From a checkpoint of a small mixture-of-experts model trained on Wikipedia: 55.7M parameters, a variant of Adam for the experts.
Below are experts of layer 5 (counted from 0) of a mixture-of-experts language model. Rows are named router (the router's row for the expert), gate (a neuron's input weights, with its number), up (a neuron's input weights, with its number) and show model dimensions 144-191. Each number is 128 + 32 x the weight over its row's rms, rounded and kept within 0 to 255. Numbers have three digits each.
Before each expert's rows: "gets" lists some tokens that make up at least twice as much of what it gets as of all text; "comes after" lists some tokens at least twice as common just before its tokens as in all text. This comes from a sample of Wikipedia text that the model never trained on. Tokens count by the router's weight.

# expert 14
gets: ".", " A", "-", " United", " D", " S"
comes after: "-", " |", ":", "|", "==", " \""
router:019057064128109114081101110168122138151106146135091123104079140133106186149094144143084148123104113193118143123106118132094090119127034103064156
gate0:132136161095143082129157127098072137137142112212146100126161099185154144183114158100100147156164157139137108148120082107109092159093142142161168
up0:141156159136178101087126077073109088138139118179173116107133130077127147123142138238078106159087108124134168144106151137151133145068078096145163
gate1:128212131113062106188104218087158093162107097082131082160102204078141165171200123118088129163168196138110107124118133053137174040112136147161116
up1:147114113131107131194145145107170087095080097141112108134142126091186124183143103164140134143151199134176148093105198117116129096118101118132144
gate2:163123107149134147083140131094167064117067102150165144089128116091085117201120100154170138148157092047136107119091113074087167126081099116114087
up2:053145187189111142177120119143171185155076070127193155151144112143151175156171193131118136102076105100071156137173134093137067131102125104140063
gate3:088086172149162123120144099142119159134182133113104114136147087135068113143146123100183185171111096137143141093078103119167134123079101115149117
up3:128154121118121136127120063171115151151112127214143122172129073154107166163135142170199129188169131137096146126101111108129087123146141183205172
gate4:160096186114053091118114137114118117166119187126095094159116120139134150138153158116139102101125115135150167134149186108186076082102115098148135
up4:114162119135150060125137127132139163154083161136072085103123139110143142147080065115066173121108089189138144083157131092108067152101143118162151
gate5:102149142106110152141143098165144136148087118072140090172108156120157139142126133154103110169095127167102155178121089105168106149153108156144108
up5:151124075138159119135109151188112148083140067125156101223097092092151158177171137094090204180161146168116099161115098154169140147058117176133061
gate6:138111112139157101115111121072148077150144137084172162174129151086131122125158127158131116086121131082159166129130120160107124131138191109205151
up6:153113084061134131083084068084060181091087055157146156164132208109134139165157062164076118102116140106149087121086100196100152067139163148218180
gate7:103142133099119109103104135131134133133103152107120171134080145102048135113124140131052091132150160176133128155136155057132159111134072126107166
up7:165118188159133162127150139108181124116134049210142058130137135126200075104085108078130169102126109102118148119136102135111147132177158116093093
gate8:133198144133104171148170163168189126143086129087112134091123134188100161155117106169155102135134097145122113085173100075156149127033144121189095
up8:137184133080151124106135163171113110135123132106095177103105155116114160121163100096072118091157101134136135167127163094141133182132124132172151
gate9:093068129117075176157093138123161106137096123070098145100084101146105075122093074106140081128100145137137154123143123153154178140138120141174115
up9:152201129159188168190101212098158097120085126121130093114085112050122096173139106121175149133151162074123183143119066094086101097116110086211088
gate10:102140127116066085054137110137077123100094099137091120113193164154145110081080078141121133120100203104104092119065163136100133153173165159114124
up10:142098145118135161104153159094163144061145149141139121105162150126113143145113107133147123143172080137174058106155140128155201216165167139111083
gate11:135177132156157067103077234107132126124157156118132150129100119180136170118137191148061124138140102161080096145169118111133110107083079137157121
up11:171150106136121110106126126078196130103142055089134181145075108139127126189126070118185103109130126099119184126142131140151129113168158161138171
gate12:142131169133131075149162155148132162146151155107132093175127045192118102137118080172138156161162155148113091115139114193096140103147104065163079
up12:168108168143117124102135128075091157119148128120174128098131162091123137125115159113062124158155116075184152126130135133149139145120113159109140
gate13:089153104147139080108135120107119112109113072138108161132180139167130128128064128081071147156138181118099124103124125171150089162097066145096159
up13:148132148198102111113134131131147090054141137136094183104060188060106130146149151148078107136175171102120104124130167163153117105097158140109099
gate14:156143127150098134131120107092172132144137143158097127131083140121123072128163126174117107108093169191092117084173152141152166133107139138132120
up14:105146126207116173139132141094129122132086095139098157101144105100071129110123150102146123185150115145134171112094124118145151140080113124170071
gate15:155122100099080118183198145136106112176170162149169173183154175190073118103110120137145103151072064133211176147150133105116238137103110125122097
up15:135153131190111152150161129116137127123103143127081135151149134131076165145136088142166095103098158138219132097137159138147082197066123157153170
gate16:095103094126149136094110137085164091136139149198153090123171165117163147148130119173103123085116113134160210136095124081146161121088080101160121
up16:090037158152164165096181126118157181189168150160134227119172151111176163135131138120105172157142138099125166122095176129102114113135136105109112
gate17:144067086127122094158110188143122108184138189096116139123145122146154146133214113109097152135199082129077119117171165101149153152149128169141058
up17:159106119151189126074148123158107068104138130174123125110159114149156132170140140168157087138188145153128196084127133113147170143105144147147109
gate18:147141100093146087127117207086135127139107104160161152117074087107184123133123120100124118160152118142114119105149098112116149158129133067120145
up18:110067166160106176132165190141103185111170090133070151137167148070086111142157107150124134091147126120133106168198116128141124128093218100117122
gate19:115120118111119138125128168159128055155069168136076128147145114093110146158145155161000139125153098186036088150060125078105107117125117127145119
up19:139130148055159168098114128116163081099120108203173036124163137068112158192127101124120126168065154093173105070123221111128157116179114137175124

# expert 6
gets: " |", " the", "|", " The", "==", "The"
comes after: " |\n", " of", ".\n\n", "0", " in", ")"
router:168169090111124070100145194101138111132164115126094125139193118131147138143139087178083105154116115150153199144162086121147108141140167130169181
gate0:151113098144125159136138045195133120162135157094136088182155131098136107137144100208095138158118140106145143136160158142180133089140087165109161
up0:089186129101167109162076103110123102168127122115150094097138141137161147089184138138137172136147117085091132169106111155122145124160116110168108
gate1:137095098075143186086169140134159143142124143092120103117146121114196174113087145112116105106181157131116132147131131135141126135102142063116153
up1:166139108081150018116166124112133086031155141122103132157107134118124149160081152132103129129165109156096158093181150144191142140074138164125097
gate2:134205133141107142081173146087074196136162079103127137161084115096120094112101128168146116152068114136125123133108108164173059127122075147124138
up2:138129129101164118072139137140113164175116124091141203073156182167099093192118203132135102147152151158089120176111129186169151138131056086169100
gate3:185130104159119113156116095136076142152171061172143181139106092171094124167146108159079127156115123106165107074165085189141166164151138125146060
up3:105129131120124132090089163167063190169098127119093149102145128079196055130160192128171160132148176149127130148174148138119086109102072149099145
gate4:174060102128148131119150109156118151167109134027169117109161132110136085135139138124146111147182155187152116196101118145123171194086163127101056
up4:122092086144177082111066060152102118111108091133144129122100093151157179128182127136092116149175130203153134102124180061112069162088134149108177
gate5:127099119138109170145097143152147113152162112108114119115138039182139119125159139080168079104165129177164097184116168113097135079059123107132104
up5:129113132159129127096114161120149089188163110131137126078122105155132153126105139097139098043128166156160098128167142114131139077101115130115160
gate6:149075139091115110091123065086139095101127102162116113102119150062128108149159132177125107114124117146117132180150148136103185109105156132147120
up6:176133127107080143136122120131112101147114087142159149088120147122146152149120127081099097127098156175147106158067157153134129107032151077143132
gate7:099098076102114116066136099156080090098116159106109130128153095156145067119088102093105117153097129132140130101114139149125098129127110168143175
up7:144099148129052147038124119136117073158159136130063068098137129128124104115100140153178124157149106122130111093153147174121118135111145159069129
gate8:133138118124140084095122093119151146080154124132121131122131147088081152113191080189139102136175124191157196163129099140162107157136136118170131
up8:175152146118155101063127100136115143095126101118134144089098155122178123156110173160134109129153154123119168133099130171150093114115129187133167
gate9:125091126125145099117157131141135144127157214183113156138110116135170110150120208164143059135151189124123159184158092187140136179159108126108029
up9:139145094124127092152134105086085076143154100107143144140128137123159106140164120167125137169135145136157126171090186134122133105087146120170095
gate10:171130138136127134155110131145136119171100159136153124118114172182103128139088081156123126085126149122115107172051146116105060158124170187137145
up10:112065096101133137076148105154088075130140131155149176112132138138134111108155129174121060131126111094165138129108171193126134185157113133125167
gate11:140168108134105093130168154147112116124115121105151114157089162108139107151065184058107132107187135105137154134189090141126156150148137089090097
up11:121118124114115131092127139176187143130140124151130170142111088165143155148157186134158098130093127116090171122182110146100171103148060118120136
gate12:049178139085106105135146161105142140077180119157087168167091124131134160099061167104147109142143123116164144124093086170161166157182065130098088
up12:086123189114100090160185119108183172071126079141109075172067126174077146048107139168113145105131121127124142069098183123126153161146129131126136
gate13:094103166133121117109101178098112158133169117096127125099119138139124050100081134193127110083121094145149116144182113158121120116098154106104127
up13:161085107138095147153113137131100105150161126114065097153130171104152106097107092161108131086130105131139116159134117146120134113126182129150159
gate14:103122166059114101136103111110176073122142067140123137168118106128132119079125107146097060117103115188085114155091116124113171111152063135155100
up14:148154113113168128122150167131134119147073105128114123180136080084146096082072071115101084158108143183115092175162127095118149148137128161184133
gate15:097154122136108142099119085125102126109071126091180125106084183109100171081120116111124134149110094168131168074160150109183124149099147126124134
up15:120141160045156168082079095161098096076150146103092149144153147084211166160172121119168139119116166145172122144119155179107084089105084137090161
gate16:137111082132080106107145125139084094149166114081096120138130124145161146130131116147122110104162119110190134138159105152085142100118123073127137
up16:150189079152097108084162153124146097130151104130127097144080147097123141136120078149106112109073131130114073052143084077114147159174199182164138
gate17:149088111103159057119095094114161140156065151132157162156150073084155119160112196148105146078087155071200122109151141135122121098170094122146095
up17:125149063125091085138109106081177176139152127102171150133086104104105123128129150149060126116115159132119102149133109148128144116104146137127106
gate18:097167114067102096162122134173110134148131103159107144112102112134171137113148126137129151190135130084150116091182131132114142174129101128072194
up18:120038155129118216138161147083150148135176054143112138073129140108099203070157167094127120099126094163135107101120117120127147170079111133124068
gate19:084142123125110168170113160145062126120113215102115083091111164115149162054151138126175182090197210133076129147132106175104103147094119126076097
up19:138117115122102152168140180133154128100153145141129107053137150090098119141168108144149153149174140168152099171089085149107127131111153071094121

# expert 7
gets: "19", "18", "a", " City", " York", "i"
comes after: " ", " (", " New", "–", " United", " South"
router:065159093127059166132158153118151154160104103101051138144131105195157113116076164081172176150155177102137169169122157168149143090109146144093105
gate0:095112129121180146176115137088107150161127174183106182152148188129138122075171122097176179175184119169089150135127122107119135149134105123185135
up0:178108083124148178117104128112131110176161114138120119124083159138141142070127062136111133132170132150072139078122166119138181149113093121140135
gate1:137098069123130121156100106144170101122174160077070125133117162116151116111108075128110134128161168106069129077056154106133147187218119081128089
up1:134104136085145211134135141120186160105137115138127128132118164156137113104145152160129139104087068147168169156176102142071111121131104113113181
gate2:099099086070128118108139192057169181137194161185101158078113112153117109163103167143116118142147068149166139117108105095043123059118122141123182
up2:119129193096102183174138116152160106148113147107143086139152166141098130147177125145096099171115148135117124111089079135148135141119141151092113
gate3:111080141087121114133110188126102100129132149113153134095131130138023081057129176164135075141080116112117100085147124130152081177087104191081111
up3:114177136121073170137125140139133157077134128090160160159154178096144098069107153093148146170129115128077155167151123088139168119139114163077049
gate4:146091107092127128104170121132085112124158109116146104075144149081133088125118120087099130066083101132117136061131131131097185100056104118115108
up4:135116099117130094119086123123084101171092211140095109095106124152084080090189147143133097118165111168118101098074118100115100185161141174106137
gate5:087092189159068051112167190132120094166145156103123134096173120147099137084113138040089152133114157075163136148089104115127098146114117127100115
up5:125134125110166107074177123106098148159126188075066095129116135160145119140141108135122107107132160103127069096118139098174223167134132094084144
gate6:091094142156086140082146176149101163080157186085130114168089115163115088063158163167085130129123108116198187143138149110148072116057109158115154
up6:095118127143143164086162161059066143105155080154132142119126169142139126164111069092133159171145068091120140118134100111154182135103073091086153
gate7:164118121124121100103162148179134155160114172110077126147114161129134105090178144139091108077104113171152160069146129182132099132153125127137166
up7:132200145054112066077131088185185191161159115109105082089123142093154110180145176165156116117112167158141116063111147131168124165138130098051172
gate8:153128134159179168180099125136146081122154182105162107110120095059101072178240082130155089131147123115158097126119141173162106183114160091181168
up8:100150081176155137153081102078143096174114158075122151173085083176104134159154107135133132160176105100106155127063105147091125144159116120163152
gate9:134115166110206143136093126142135115164077128057167149132119205154145092092157152146160095111103090157089156099186070089110151117143140137200117
up9:101181099094165144146195107109153152153118162133143124136217125086130162104139151148136116104139124203103163118196120132091076091139099101213119
gate10:165121155146087105129138115125157168159074073153130077122136183120116092039126132125149160104096134111174124142126104118112152104116113131134162
up10:122126110118125080143153121172120169115126183141094106071123155133140112099125196147091114161153162119154155122156061162133196125098151222150093
gate11:131119202138102072141118142114114156101151151081125120123145106147121122101132136090144179105089190095154077178084110120122108121082147130144172
up11:158116127090092038130113109163134081118153074134144160100124143148155123106171101147092145161075092147151085138078131117154122179078159123156119
gate12:107154099112135141079131110156107144097092084110110081062132102128088104141108102147110076095182126091159153145087079130166180108077112150101117
up12:133125137141172199138166109107114124162098154161104176192152135109128131108114146156096088102160079101184121092104100109138151161132147089073127
gate13:111211103123104145130119104161108102131107111153110147163165132094099104095070122117126118069145104073084141148107087106030120172159119105099145
up13:128116085096149141178135114201116144100129101129130126156118125128125126167169165076135074129082119047124141104154073146111145126092124129098174
gate14:151174135108141116060158132139154107127101148096107117081113117138125177161119096150093109115097098144134144159141118117125149118123099118118120
up14:153054151118157122149051098136121068145115123160177108099115153071178106149142066138131101092132156178133117152158133167139107101132119084170157
gate15:133132168145124171021141107114171139164126148063051127132138071109127181166096096103111132091161152169056158084085173115136163122128099105118021
up15:142109138176093195118155213128145153124089094111164116119101138151094093214141098121117094149126133117100122146150151057152118143105141093112097
gate16:090080057198104113120124109123094148172129090135166141082082082106110102133135099136103101155204086112107117097123135116124167100132161109143104
up16:166125105117175141148093169099177124160106140193135074059125176112169101084102147118121120133082122149160139153135109107127071131121167179143167
gate17:159116101137125134109168112088172124149134098160147177138078134165141142151108094133120155118146146136124098159070193126083119121131149179124105
up17:167099166029129172129148117094149077186065105132146113067151144108154150133154106127147128146115102179173180145134133135141108168131136131137106
gate18:137083135092144070204112131155214132136097080113142115135147157146125124139129103108163162129095170148132196098212151073105119137085183140102079
up18:122077115083127106090150195123152167116210116142156142157139110139078142090135162075117111109110149202118117095159202159175124076155121108187145
gate19:114138154130093103069168117136136102172069112085087159095096151118087099170161169084110161133116181141154146105110147125108126145038117136090085
up19:090161108162155090103186043203170173114130115055144142116133124106165116123080108173117083121100161134118139095124115163160142119053094160129114